Weights of a small mixture-of-experts language model, trained from scratch on English Wikipedia.
Size: 10 layers, width 256, vocabulary 2048, 105M parameters.
Below are experts of layer 5 (counted from 0) of a mixture-of-experts language model. Rows are named router (the router's row for the expert), gate (a neuron's input weights, with its number), up (a neuron's input weights, with its number), down (a neuron's output weights, with its number) and show model dimensions 0-255. Each number is 128 + 24 x the weight over its row's rms, rounded and kept within 0 to 255. Numbers have three digits each.
After each expert's rows: a language model's description of what the expert responds to; "comes before" lists some tokens at least twice as common just after its tokens as in all text. This comes from a sample of Wikipedia text that the model never trained on. Tokens count by the router's weight.

# expert 17
router:072115133080091141120113129124152185156121136138107106119145108127146093102142150109094110154137126103162099124145149130168120151097115144135109129094138115144139150114136143120109154113174170133162139121109159143136116102112085131138096168140085138171193131091124133108126128149152092115107127123132123100088096112143179132138117118166106166152132126134088134143143105127171134136112134146108096141155091146135149134102134122157131162103138128111120145079159146098109111142106166093145152106134154078144107086115127154123127120154167157136150150133103139112134158130110173122127166165103102117117139142139160171152132147100142102085170125158139142122111158107168128192114098068145111127159141099151133136113131108120135182118138125155122134153143119063100136134113142
gate0:161088128146108174132149137145154137140124086126151085097085165135065147144086123105134148117175076123090097084120095158122132175113117136120100096165153133133131158153095096178146119130143137128143121125142140127128114083094131145121145147095151151111147154144166101102085136124133122093130107094127138112105156131150152138149159132091144180126131119156198152118107131108095126092128090063153137116155125119122108101111117123104141140172111122156088104148091102131149139151155115164113146143143142142136147070161133145128089136127139175093081113153107117148156121139121125131107144092133106115114103115131136103089110133119115127139121106113091120127175112130123173154132098134116092170156113138109119138146136126102120133100117136135114083117122135104134109105089130
up0:148111140109116184154084085101092124145147157146113154122160112114152121160123124172151061103170157111087108121136151112137121149135170130118138098137113113154147146158123153121162099128114151156154096098152145137148121113144138141162094142112136104134123096107103139171108108123116147123096148147123173133142099117084135164134101138168082152135116155146161134133070110156142133158152105131086116081159126150108121143087108141111102145110139165110111120119125136167153082133108155127149090131154112089118146115106144094104147122105107146119124111116077158107107101122106132115135122131137115125101115145133125141100147155161135166141143087113114149167117140143140145158140126131133106108039112132062098120102145171139120102143104123121115162109093122145145127166135112
down0:135101117109164117086090134144116134127141140167133123075172138124152132133134145068123125126106132130102107152159138125095141118117127142109132089168177151127158121110166147100147090122141149124135150127104115150127131068087138137103103102142136150139115190145133110140092172152075127115105148090140156104106089159095120154114133142125135151148131146133176085094131165182110093128126115161108150134115154111120127150116128117137121116113173136122182139108197110119130119130119111131170123103144115118102160120099137131120094091095111141155123074110106095104093144115145089096132126166105135086118192144109130103120126118145145142118143157142155147139111110165138117146123159117099179090184093109163119096139149129110103147118160136146131124137130132142109133138134132
Description: Mid-word pieces, above all ver in go-ver-nance, ne-ver, Li-ver-pool, plus man, ri, or, ber, km and million.
comes before: "age", "n", "se", "ver", "g", "d"

# expert 34
router:115121157181104135147134112127125142168115138106122080121083120077083140111096099117108117097141151148092111118147098139065091162085154146113118111133108122150119118166154140147126138082116120097095113143146090130105121140118106130105139137112155151160130104130156119109148141137153114113111105124095129095118154105115134122128120151093116155144123092138138134116134120132138118113143130102106161092147142165113152104124137137080153146091136111137136145140105094108112184132185101021119122146140157137121143124135121129144087108106081188110114074133142109113102135138155146138108108085181107112146102087127123098100129130150117127149122135098129120105155157174115172102099095122122150124095124114125109122123108133137147114091125093134113087166147105126136108131093105
gate1:099201134122133189121135131121127168108099130118147129111115170160105150140114109105160141135113094102067118111130201111126098146088116132096123128139133139127108101120139095139120158106134130106168096111148083106131137175147119133118127127134148130122150096090098142094084125133110162131164140107086129098117099121147142131080152148099112091095117108112103149121117147131120082126105124111110125158108165121135090112139147114129132133138116086076108137090099154147141146130150117091157121126161094139142127057132130156157102092119053099132128108093144096164149122151134107130143140141097125124105106128160139129110125122135143110126148130153087116134091126140100083151156128157148169114124144129146138137126106109169117110102133138190126150128133137080154132099107140
up1:145091150140162082140142091140138106141122122114130152147138116145142146113161154154098165141095117152132116173100115156135139127114071125144131103118110132126151098087117145113175105145141128106115149151109123100079166128122113158163120114133154113096090108179127135127172133135120112131166152129115134102162162150152114153131127119132159126120117086089129095099142106132088116123092089142136154135143139194136130136102117078090115143135102140103144088138109150101101132080127127102115129179165157167144091092106120183153125142129128105151127123124177151169150067111089114116155153085128140118169151133127138121141121125101146104117110139147113118045147118112090113121121119116124098156140114132118114125135106176128095128143119127083136115177093136129131127122139108
down1:107096097104121138104151156125118141135131109133143138158113118124139081182145110177177129138096129147115120177132149148166111141123083154146121107127094089101131106098101152148120096113138117143128159181151129167163158125112081104137145100150127139157162144135147141145118185123125136093126152163094077136125171142153123149148108110091166121106139172130094149152167121127166128141127110146193135142154097122133115143111096206084155132112143142103096102114079096126155103112135123110146138138146133103101098125140126126134137121154059142142097097142139116111146124090101118121162099128132099121146125124121094095125114136108164118087123169139114145146113146105082116136124131106116105134129140128105160135085131134154139088091110134140109132158148125116120131099132171
Description: Final pieces of personal surnames and given names in rosters, tables and lists, such as Kyrgi-os, Jone-s, Frank-ie, Richeli-e-u.
comes before: ",", " |", " (", "'", " and", " –"

# expert 59
router:105111110147104102109118120140148121128099115169144144117076104083130124122118105143118161108143146147133108107146118135112140144106142154136117111107115119137120096150130191154130132138109132149123131177175117118083087130146135115136134141115133125113136124152116152108156117135155101122129096163148130152127085074095104125150109109123139107173092115132127138104116117159145083152102120183118145107133165139131148078157116151148131120157123083116145148111113119111142122099165150043124107116118150138136152143125155090134157092117141133171153115150114114118131143123121081127159116087127126142086127116131146109069099097139085132104126156113111088122116156155193159113105102092108116120092091113109152078092095095148113111190185117117116145122123128165136137149112137
gate0:121090177187155135092150099151113077125099126132120154144138147133142127097145208193123120151154071137118079115151152119120157148127235144101145159124102103137120136118131133145144137131131134107138139112107144125097115130113136153100129140198127125132193112133145121121120094138083103160124165158138152097138138117123183098147154142128130135123105099116131151125127157129095148116161082126141135099093168129145137124151176111098087129120114128151123127123109104082145133121120137130134112125147184130140132152162146152131121146079129123099134158088108131135121126160120114134125108105104113133122141094139107139130122123140127130096137138148112109117150116108157145111124126130164081147093123126143092124107092147148114111113116123119134180101157109141112121093147082
up0:124129155132142135096135117097105115156089144144119239131119147121130101095130148180135162169134070119106088143136149131109141161123156113122146138152101091062158121111123094146163117118122145045137131112118158133122154137145130150073100134202108136111169113139141110137101124098126114166183131153147147085130099125116151153145106119147128129139122124103110157127098139159118141135134094136115160110109167110102160116133144144129109078126109130102112143104122119159150085100104148118139146135148155127141117139198163129143105097142135159120127156107132111116160110140126139122143141083125111146112126120109130111114147110123151110125117112171148129129165139127135139098144138126178092104110132145129094108108134121157130133112130174143124140116153127129113077094135107
down0:144154136148093157114126141133119134137128132180085117141129136087156147126120115097148142155135132119140101139144119138113138089152157132109130105125184116120136116143127181161167114110129135105152130096141124177103114102115132128079186125122102109135178163133131132167154123092107127119143136125156103125122147088104134144161083153134096103148121136085112129089139084141150130150146120121108087128086121133059166128128108094112105108125129101131148089136123114103135153124134121133154114137167181173115178133127135114126101097119119148115116131104110096127116150143125095124102119173091144113134148087155133128111132087152079121128108128169121154119169102159091166143171184139113105187159118127150119119125145133151118177120122118141129087148115121125112147060102129
Description: Plural and possessive endings on nouns, chiefly s, also es, ers, ies, as in serfs, congas, officers, Prem's.
comes before: ",", ".", " and", " of", " in", " are"

# expert 42
router:112164121106119082128115171141155102090127152136143131173142134148159132134125124133129185158106111091169130108099117161077163148125152174110145117134101158115172076138094128114128127109120141153116132093146158098130136127096145182091177142181133160158105151130150100127109132116127166118107134150089135130122145138095132138141109101074108115109110155148108148123130128087148121142090156079182160119092134145128120148141139110083141116128117127152083123137114156127109117109189123132101108119088129148122126114138125124136109138169152137099135122140124142156098109145128171087121115082135123152132118156128104131093160129132166126141139134140155113113120137141173120103172148161102183101154113122158108121143121160096077118147149107081090115134148109152140117142121102
gate0:115142174099098154126088118169137142085117144125170128149136099119138126121119149130152145118115154124130098109118119135110145127197136109145120113119098114128128096173111123120127110168132120147103140121162129113133127185116130090146103143127127086126100143149156147126127139147116136119126162136097140124134135126108228126112069139134131094134118109117055077136117152103120113087120085137113165160123102129142138138134122091154135133125117131112145138147120164152135139113132148131113153111079122135104133108172119108155169141114120113132102121140125111123115139164121066136139109136102138128134116142134138126080137141132087152042113173131106104146137113127130104127195098153159117139196197137117115154114172127150154097147156123126131153137131111127141148126096144
up0:117128148107156150121154164113117073143138115123122179109118121120166113138150141122141135125114116164169139106116150098140126141107123104111112141088132093115142132145130138135132120108141124141143128167092126118145103136129121121074135110121147140126107177124116089144154148069126115092151114120126131160128111128165067082163116137142148164123117129117119109095139080156129118117145139128098108123120173136081169110124159140112109177134104092181153153128131124083125142136151115122126139125147154136169130076136107190092126175102115143096137174113092152110172126111125155098120136123105140115138124108095093118095096103095122128099139137116153112145104114088132143096097126097119145120143162073121143140067039136123106141096095140103092120147115149132115113126132136
down0:130114137109160135146148116165140131112109116121099156096128158132124156106156159089115143115115140175119133122172127098125100131114113139141157113134158136135129158141120134144117103117131127096133097174118136091091160128136113142141155079138137165137185109185127136150131139117121152130098135160122118116130128155099093115159116135142113115143120154108105161119121105090077120149121134163145153103178129162157111107136061124164093098188120102118125128145144092094075136133124071084100162136112119132114121101122166114131128179109058149135184102133155126093133137143148082110127125174108162118155143115130146132131132130089161128103131148131113101140117149108087103121110163103117112126163108160077157128138131113153133091131157145152102135145069125131154146143113127
Description: Line breaks in list, table and section markup, after table rows, headings like ===Doubles===, infobox fields and paragraph ends.
comes before: "|", "\n", "-", "==", "The", "==="

# expert 15
router:154109135128089076118109167105150134126151166170090123122147122113107147116153133106122131115155135121129156137141084138122131113134110111129163105159134122166092151119143138130132103142139125158143090111166120145138157107115135118115119118099103095155179111127102152100114121121119114102189181113130166149131091084115116089093128125155135148126108113101138149095189171169111144137100145097106142147158148107111117111153124117159156117134118104165108135138151151157104096122135105171171103187132131148165102116084162131115160124091120115101145148122140109149104126144100122132174126178119133131124159104151124128124106160114081162123137165095139149166122100192151097150132095131145117156119142128099089112114104130139103128085115140120143107149139123114183133175146154
gate0:142134153166116100112109139124134119137134145109163099137137167091133155116119110158097163112156089118113143135110133154147142124117137166097135067129166147125113112144138105135128148167105163100157165139118107099079116126126116158088090104146133147134126119159130107100121174090173127110139118108062151143142112134075118146145152144057158138130112137147110127139181152134160098125112127125104138125150130111116097136133113114131136151107079115134135116103135143086129173158157151122132106119175152114133117116099125088126082149148135144107171095078123144081154157131157152121108079150135090076104145113161122131083131153138157131089152118121083130112149134105131142156133112122147139123156134115094136131127081100174080098141135118140136148161116112138095103131116103
up0:134114157145134116157136111169159102123151129129156100134159127137157152146116120112149110127145147157104127094144118136102114153126184140120123062135117096138134119093135133129112146167126105126163193144149152165140113132144108117149114122112149134114104155151119116126154143153115153163089103141113154160137129128107129102121137160086075132111112158155121114108134105133139131116146125155108100161140116133148142105114172096147168166144116105127123173080114104130156113176150166102151142111144124119090136152140137120109119095121110154160093112159122087110128115065099163110117143114086119115113118107151124199088128129123140132140108104154119141150114077131139211090103140136099137116133129128120150168165194139125089144151145097099104111145164114126154172128121138
down0:082096129108164148143156092150167109148155170109106120118137152110151150087123186113130126131160158107130142148096119142119175087134108145165126141122139139162109147119183199182129135169111137084101138124133125126137112120109136115112095111094104119144084127106115150113137134141141174123145132094122160160122138128145170147152143100142117152122146151138164123159119095149152134166095141138091151164132121112081132100125103113149073119151147148138148121172120105130140139123141143135138125111122137180090137124111147118114121135146154164141132122134124152093048169156133082121118122078164124143163164135118117149121155145144107116091093091148096124141163138189155129135161130118135132125138150127155145147151116123113119160120153097127098110132093106142126107089132120
Description: Mid-word i in names and foreign words (Janeiro, Keith, Maxi-Singles), plus capital J and K, and closing parentheses.
comes before: "re", "-", "i", "er", "ally", "el"

# expert 50
router:135140130127154136124113123135142120132083136122136110125091105112112111131132135118150174161176077136100157179096098131165148121152144131146152144198152133131131127148145116104143105153153165138149141158093118144167100143123106105118182125125124152129096115111126145104085095168126154169176141140134111156137120102104110109146144148141142126109116142130121098116147146160147118124090124104178143133090132108130162139119164102118139121092117115172142140123121060108105101128141147193103091128145113121102143145104121152109108151136148097141172166135147111141122116132109135122156100136116099128087108162131138127122110130147115098162080136125098101108163101159153103070143090100096092166142071119133116161139117097133090125115133148117134130084161104103143101111174135
gate0:154140119158107136143108099165134153129108141160157101103167143175121144120148116179138115144097142111130105127114141108134112119131153101116108122156142086148120124151087155155109126137106118121148133117140132146140103142118141138137109123136193153136141154136085134102129109151141117157139131144183132154144161080123186115117087168120110146156083092120145172130122097157094082154126113119119124113128130116151152117124149162137104135174136124095101126107101114130098123118081086141181103129183092167115107156114123127081130113105118103129177135095157107119164147128111090116127139110138168088095109121158108139105128132111104143137134113126125119105142156148134194067167146084149135166084132107138117139121147146146124126145149110124150131138117136092138157185172147
up0:117195171139086089128170099099117122182116153105066127123127171083096193126109139136139128120141099176160120123142156171147153141165143167139143164131128086120137135125138124108119118128106118086107106165140146136162133156088117092138150094122079147133156125095108127132108154143136116124126100119099122126086119131101166136099093112114119119115157151118104156155115140134139116158130088129104188111146100172106165116132143145143096143141138075118143139126097144126159137089135095112150142136139106152086112132112150151114152101140099135101156147104149102133109170117124117149111123140100135113142115136170166176120129134150105123112137162102166115138123113090131067157147127167129123114102139126123128120104143129119133101110152165166106124100099135110094119113129097
down0:131089112115128115130130132121135088101095156145151111124114138094104136111142190128107108100113147105122114138130114142101138146143171166117122124143133130134134167144139116155112140174141117147144137131106170137143138114181165187139109169163110124153133104127178117127108098156074130068093132100160169110106107128099109135094165152085114129134136161107119141120160101130135145118136107133123131080103157122148078117115116120148123155145119148102111139100134093108090113084110108156172167121115102144106114131131123110148178176123139135128159119150151108121131154106144169121178125149135135136124135140198165151116108150177130154126146176146122160139118147097152165069136154117148138158153153112115132140094176169127131138143159099129129134141103118159162123135146110
Description: Capital letters inside all-caps abbreviations and codes, especially R, H, D, N, e.g. NRHP, FRA, AUR, pH.
comes before: "A", " |", "C", "I", "P", ")"

# expert 53
router:069113110115097111119169082092125091161150146177092099129170112121120149151112101065095113107099116127119135122114085155130155142126154120082161127124111148124118129147143108080164105121142147126115131186100138118109179147137131131130148142131173092112152147114081121145147125105070130117126122101174140132159128098107132157105111140130151110143092091106156114132110109179140064135126139201103145143167135118105157154127130086105129117151133097169136151154126178134147128124096111130162119157107110131099112158146118103111123114130106163079108150129133125106112147152107142129146130146133134097127139095138107110114108130137085132169137151113145148141125161141139140113140112149155103169148132128118113153122131119120155137147131118128133108094108126128181170156155173
gate0:146174125087055123127136178114106129138123078145104117173125103120137147143105123117126112097144093111118151159121105086134096081111137149116101181137088121070125160151111129130144141118131138119120118135101149102115168136113123122143144112119123117121127103117161125135138135127152121133108104136107089088138129179164141090165136151125132104117179104137122163106170151144186143102113115105115164142126125147095134078147169162105140123134123134147117110127105122102119178120110105085123137125091154112114114152119096165120134141171104150138111138132159085127085126105114177146151156130121115153143100122083124175166104162119133127142128141119122092127118110096104105146126123151092134091202137157145106125147145154115180134126099119152111131133162132103119152093123098
up0:107090142169134122163097089149145167109137148096131131106125118135092108090132142134125141149108161167159101064153207142157136123144067093143145104145138142144123105079096155112138107138148112149114132125150113135161110130147127127152133164128119110140123166151114118107122129117119126152140165126139164175115149140124091132120117130142136141144081135127128096114120131123144105128104112138128143098084155152151156125135130098160114112087113105131105136118117126090100096142108125123119134148163147156151091068115111104151137130125099115130146134119110172120149126160149117075102056148121132114119160120161093092125127119091121081114121120154087097115136103142158159109075097154157106170120119107126110152131103062148116099128086117108144165133105138168128120130142158
down0:181103102124154171163127100139113129100122110113131135139146151162120133133201120124117155153121137102142120138109165144130130104153121139163123132139142137118090149068052108158144114094165118138154133117136123111126124111159139135119182115179170107128114129122143147142101118129143138100118129100099095125078144096168130135188138142127118145132131177122086141169120138070137125135127116101134104118110090146139165133151126102099113132175130131088137109150112146105120173090130104174127133130108105147083134163098122175082147143132121119136141083122069127168137141126152144112090091121117141122159162117131110122142164130125178090129122122151113131146158128126126155139103135138147142091108127129132149076093161119114155119141111128150139155132154090118092085119123125
Description: Latinate noun endings um, us, ium in anatomy and taxonomy terms such as jejun-um, Phyl-um, frenul-um; also species and continu.
comes before: "\n", ":", "ber", ",", " (", "e"

# expert 4
router:121126150097080116110164127101088118108096101134092147169132106119130125144126161171132138131124146159138083177106131142079120142155129100126109174135112112118164118125103143098132104133133122118129135149084122126144115140142123137158151128130159125101168147155104120151151121148207114141111157131137158161114135099162147123135090120154124144137138156146140112146126133102117110137132125158145153120143125116147102156157139163132158164116144152113147099122141152148118100116181153096098142138115095095150163130113162123151161155115116109129101110062127118156130146138156131158163159096122181077109119149084147102140117148120103103087141110122120133124110145088180095162134172119091123113120118153153189131164149142104150136128106159142072129076107111125101114149086145
gate0:130111119107156125099153122116148123121113121121115128130142126154151111176149094142108115139118121110130120148126109145152142126125162095127098159156152090134151149094207136151125142135117164148121109159114142136131116147144158126180092133141113160163144129133118137122099109134129129141119108107060115133069135084114131064121156138175097130128106142120119125166099113115159138120146094131118137145108135134129146160117127176119086096101030178152112122137115118151102153161164088124116133128134141148104124167135125130099158135114140146181108122146103076122099134097121128140112135130113083124117176167104143156110128164135113112129142131135090153157095104129123091104150135126153120108117133164111109123139161103136142136132138148094110175108135117154058119143110180
up0:178133121104124120113138144140143146088153133110082120108109127172153114118111158137114147153127131082151126141125118146111135130098132100117107132141128133137137083074108095127096161126140145140128155142125113159108102123112145121131103089115115129084112124162116152126143130129116153087144100116161161170135167119127118084077131119130153119097142095161105066102138085132114118119110086133163081120115106120138169139108119159167099131133119116124154121112094083136124127150140128150123072141140089182105133159136146172079130127075124127127119116189131136135132154127122078126133156112100122108131165171105125143107174109153141142107107159107130135098129107121136103129146119116124142143113125167123072128136142114123170131142138111121126148145153153136106139101141019
down0:134192082120153162131136115113120130130152066150110125042106125167112089081089117154123115165121130112115095138104131134121151100094136134121104137108137169157143118166109120102138135129147173111118115115165164126120127140117177142164111092176141120111144102100089116127107099140147119117115101118159161137135138102140098107136137129143072125110133124146101135111155141142159111091131090148124110109122134131135131108136131116126127086147143127135152133158168124123129115163140113118131125138179127137121177118137108147111172110128179114116132117128151099140137107177104156123106117126146153152111148115139080114141124142167131123129140129165073092080115132165117110123158117123124148108112161121105202143139095065128164155145133091108086130127160114134122095158147117
Description: Middle pieces and stems of Latinate words, often after re-, con-, pro-, as in con-cur-rent, re-form-ing, event-ual, pub-lic.
comes before: "s", " of", "ity", "ly", "ed", "ation"

# expert 14
router:139134137152162128107162086099117122123170101137144145126125131127108120119125149116145132113101144154144142157155125107108116168131150139144194120096116114142125104128126161135140154147140180141104145147128101181101113110104108160138114139122149126130128089140127164098117097091068097131153156143120131128107132080096172141127122140156125137126097152136150176096164135200181151131148110088127104125128097113101114132139122162148132157152084130099116141114131158166095158129166123130117106106131142151140105157170139132124180122148122138177156111112143123129103125124129101157119149165131126107108102209157127108118129135132111135137155144165139167107142149163165107073126103121098151086110134140105104089111112118092138112139160117128167118143125111067132127124157162
gate0:121123140153167128150146089119111169143137115118148091143092093079123112128147151095098075113144115144151111109189148113115136153156119089120134099107135149147113157110172115138110181153129100142152069132113103126115138149118091106111098121142172088143122146098106146179176112158100120138106128120130126110124134129123134147144099141131124165145083143140089107130128130141157187125160140132132127106159156117113133101112181114120141140126177139153175121154142166056113126116165087142124117134159121137142126110124132148146152144055131142154133097161112158139122148072137115147145138143127112107146171137124117100110132121156113144133138122138101108134129134128131118112079087096149098155147132150137133104091156071126104097129103137116111125119087094115151153135162126
up0:130144169119129151142195133140159109108090135158129106148094111112143147099127158124152111140123125112125102140191127108119115141116126117154112141127120173134126186136153107152141155134135081144143105126118105109152119118140102142102122171149141142109112115085108183091127149149121129114127134156131069137092084124151111104112091107117155067106123106128107122152158086116125170152148130137137148108105149129154135137147174109152125112146178134112090142145111132128127120107117116097168162160067116115145141119110162108135129094141179104135118112130107126131088171114122102136154147075120154134145107146110154093128109128077108152138134134152133117131086156143151122152123136134075069123123156175082109114146108092091129111154124142093160131100091121134123129098146156
down0:095108168138110136139142099138142145099128082169150109150124139121122153128144077137117117112120156156124142122162172193103137135079150154129123118110098140133102169125133089145179149157159115170158133142132144147115161067114106123145127119108134132136078125133111103167148179131133105156139149105108136122164122148119140170102110081094162146137089119118157097086145102129150134160150175123095098140148126121137149142110094107123129171115150108103120138143146104092142116117164123090122132146120123110146105153132166069100145137103158120128127128129156156112154150117103110104126119130154123147136113093139106101156160092130115137106143121080127121083104125148107111107147080145048160091106127156149089134143107134138158114140174121122136112137120123094092129148137147
Description: Closing parentheses and quotes, relative pronouns like who and which, and mid-word 'se' pieces in names (Jo|se|ph, Vas|se|lin).
comes before: "\n", " |", "arch", "se", " is", " and"

# expert 1
router:116156115130093121110153136102116126139105108152142174144089156089144092146086138125145141121159151160142122134129118121082127135091148132156084130108181134078173107152150138130121159143127126124155099160161129109085134095178127132123140130142169137097124124170124141150134131102157119094105122116135148131120113107101111132139111122136138128122101122151125157114084139173133128133107143179128149124109114119134132127139137177131127152152140099144170173114092133165114083107206128091139134159147104123175151135170142123106124115120147125160081098140158081150126106123139117128186170109093098130093138136108153101085138084139124144101125157126120129135112156154163153104169157120105105091109098132140171137148120082166103117160173119134128140106097118137108103132131133
gate0:197157118119126129119155114094121139103109100121149128128139154138114143138172145129100129101110108131146122075168169159113137137168131099096148129120123095089134168144145164187111111101136127170105108125141110133131113129179114126120132131126118078128167152129112130105137159121166147110123096129096117090157113136122095094160104136153134144116127143141120147120122177150170102121103094132116131125133126096108118120171166103117158168149127119125146105144098127137120133096152127116158139143122145065158128112123123168139171155124084109138159210135093124107135173103131121115116151139135157142092134166116108087106141068139128082126125139144114110094152133162149125115096189160104154139128145131174119131114102141170143167129114118104074131145129139138122109140143120
up0:132158132114112124131157120097141101097124094145180142118138137162117145114158141160128124087104143157146136110149149133052093129135138138126128120123111128112141149153196168160135144162153125162116132109133119131105127124170131136108126138153160098121180135131138152092094154141162139136133087072114141133144101101117072107107147105140115120131142122161115114137108130138118131131135140146164115164184109130100119125141112139135108176160143143142155120161110174164155126099139125142123097165116128108175175121100122124159157150106101125136130171175137177113124114138103109109119164119136184102112148129125152108141171111145093102115125137134119124110125152142142089139200181160134121128117104118184177129143152126183130147130137135109098107119148133114137158139166156
down0:135123094169102152139083133146148168154094124127087118134122102117110070173137127123141140138143119159126110154091156132087150173097117065147140121136109152124114109096098113098135143169172113154164123129133122107089132167155104169104094131123119117131104141123100111133131105154110141090133093117146126150099131076197142095144097109134151125115079084144105122136147122138160164106087139132109138129129102100123154132124083143150148126196080098113118152137115143134136140118136106178124097112116160142131118131096140119091109133159138145135109124142141089139118134154097089190145136143094129133149113118112122104103160128171148128129144162140133158130109119128140191103101130146124126162085141154150156141107118135127167112157118138121126137107084119142096139166132136
Description: Word-final suffix pieces ending nouns, mostly plural s plus -ations, -ities, -ment, -ism, as in regulations, responsibilities, volumes.
comes before: " of", ",", ".", " and", " in", " to"

# expert 21
router:099147149138084147128126125164139110140129112124090089104161161157176149124106121176118139134114111083149108164127133122145127129142156109136117123154164102114118136125080155153101100125113090089140118149107102173083146118119095161166088134093078102101171126120155101145148140157121117123115119156133129105129137143136159134138113085159079106140101121166128146141159094122139124153108134132138121100138141099148119148092118110133090156129153136159130113106133168093111136162078124164110118149112078143097185127153120101148158058144138142135110175101175128119123120139109130166115138172138136101117098085175153127106127146116105160109118140158134104168140092103155113159126140095139144141141133151168126140135132155110155140148125113118119135159087162089110128114115142
gate0:119130099152142109150128171125160117106126142126144120095134116108136138153140133129137144141120160095091114146119112142141136151143120106122117123191143129173140127110151161112140154113145117134155133137120140166117179148171175097166078118094147133123151147141115128089092143138128122133130143163136077122141142142106144144147098152112134121049150120125148124120132147147111144169119159134156173109112120113135089131111106117157119089137150135099138148091162137122104157116133131113185058138120155126140122123133152095098111111201144106132112061133145145108110146184177133179126120163120087159105162125113140161152091137155129130106115136145147121127114119132124120137120122128162116132156134130159089157154133125123113129196126153097072151100139162095147115105158138
up0:136142128152142135117135139115159087140140162145139161096155129109093166154133149118139126177125155115085098127136134142174155121107134085126092145166130127180146129122148162154117132145137117100142133146106151154110137149192140096171097098071133124114153140138091118104125139103160115135107139188117112113122136145123141157139096130154109150076164133133123132158124126179135108170125150136170162119108118118129082148119100134145097119145177104119166148109171154098105126123120127124178113154112122129130140104127130098104109095145143162142111095124144130129101158131206140170123094145112092152093154123111126124137099141150142131091140122140133118119121100118145145143113124100153130145148122140165094158154092133087130113195118148084081154132138167089142110121144134
down0:148122144155164133176095131099099179151148117130076183134117106131165103138168164106062160140170105123128121118076110157141105130127134149130152152151127146141113101129149125166106118094167096109132128112111147189093105136122119142118121112152143173116117097164133130117139102103144085091126118119131127101114119144123140117098106092101144137156095143156150109132156128141159084138132124082115159150138118131128132152094162123134095107151133126128134122119152140074122165125081124111149113146134119139156125161127173097118137125146093129171139128097125159159106122130137121106131155109130083110161136136123086114137167129123083113119152147111097138198122111077157157154104151133062126159119144144136139169117127167154135169097128107127147141119154144119135137136100109
Description: Opening pieces of words such as pen, car, can, fin, ten, as in OpenType, wild card, candidate, Nintendo, and feature, include.
comes before: "d", "s", "al", "do", "ed", "ri"

# expert 37
router:120161087116091115096135139131172087125126138142123170125117129104115118146148159171135154107086147132158087117134098076074120128154085151145106114125104129126111103138112144157147120128085120140137158126119122099095122130101143140108146132116125149124092132129141143094104133154145128146117090138157119137101089086146092117141116120128131087147093104115098127107135126156138093130108130176112158129143129155125117121136104148156108121155139166130137132143165119128138130082162147058122116098133092141085162121107158110169117093125174095150165107164122142118102142138105093157141128033104118135120105157105119123136133096120116137131119138149120064126131127134114156112133143098100124111123090127084149101093126113116136131193146158133120102114126160167115110177116173
gate0:118114147118197133140137109164134122118174155098156100135123121167113108138125112134156135137150104106169127068132162165116120161146125061126093131139130052147124143124142116116127139145180126096111163122136150159117087162103107122117114113109133127081096187133122116112102153107132152167140122123115164111151175151149116118073123146125148105094145124139104092137136130125095150109127106114107105153085108146133155103128113076165112145108130099166135124153114129106119144137127131115116179085111108115122143089139091140119116144094124106138118096139145141175158140138114133129143131142144135083154137140137051124099107145098128107120096096142139132114141149119157120139127113135128161134170148143142125173100125161171156091122102110130104152103150099111133161090131110
up0:186144154121081142127147095067100140164121107146111101161139111099173145094093134126085129107092110124097124128122088123180133098131099152160172104138104176093104097127115115141145131099064129122119132161101107139138178122120109133115156112154125109166143100103167143157108132155103101133113103117144120166108111140098137122136172132160141144122128124120156117098158109134154142129084150145075130098187176179125148101121144111119116094119098149144093154145140145113117144135121120110133090158120181164131110143145108121130139107150158135112142169103121119068094148152107132151099121121137136173131096135115139136169132141093133126141153163110148108114128120102097117137107125126115128120145122124110138074128084135084109132122159129124139092160111143139125122122094115
down0:132129080105128120172116153165114147154106148120113118128084117128140114082146142129142070106106053140157129075144165111117132155154141141146153148126089144175106100109134095104147148139104147117157126138144127149132138157139104125153134132183132144112119148114110119096144155116141106104126157078103135158161137083126102134144116145105128125143182113134100157189095129122113129093132136167109116113112135168138168106162095162079125166139133089129134126116151098138122128133135125112106140174091125115126116118149148144128116168127139118130110118153139166111096109172158164127114107090106110086156130110142162120093098179115131151156133118097138158176117122132089088140152088124098140111100122078135144122102120150164120159151105135120148110159129134151122143170120123
Description: Single s pieces in mid-word or word-final position, as in Insecta, Microsoft, classes, recessive, responsibility, Astros.
comes before: "ion", "s", ":", "ult", "er", "ide"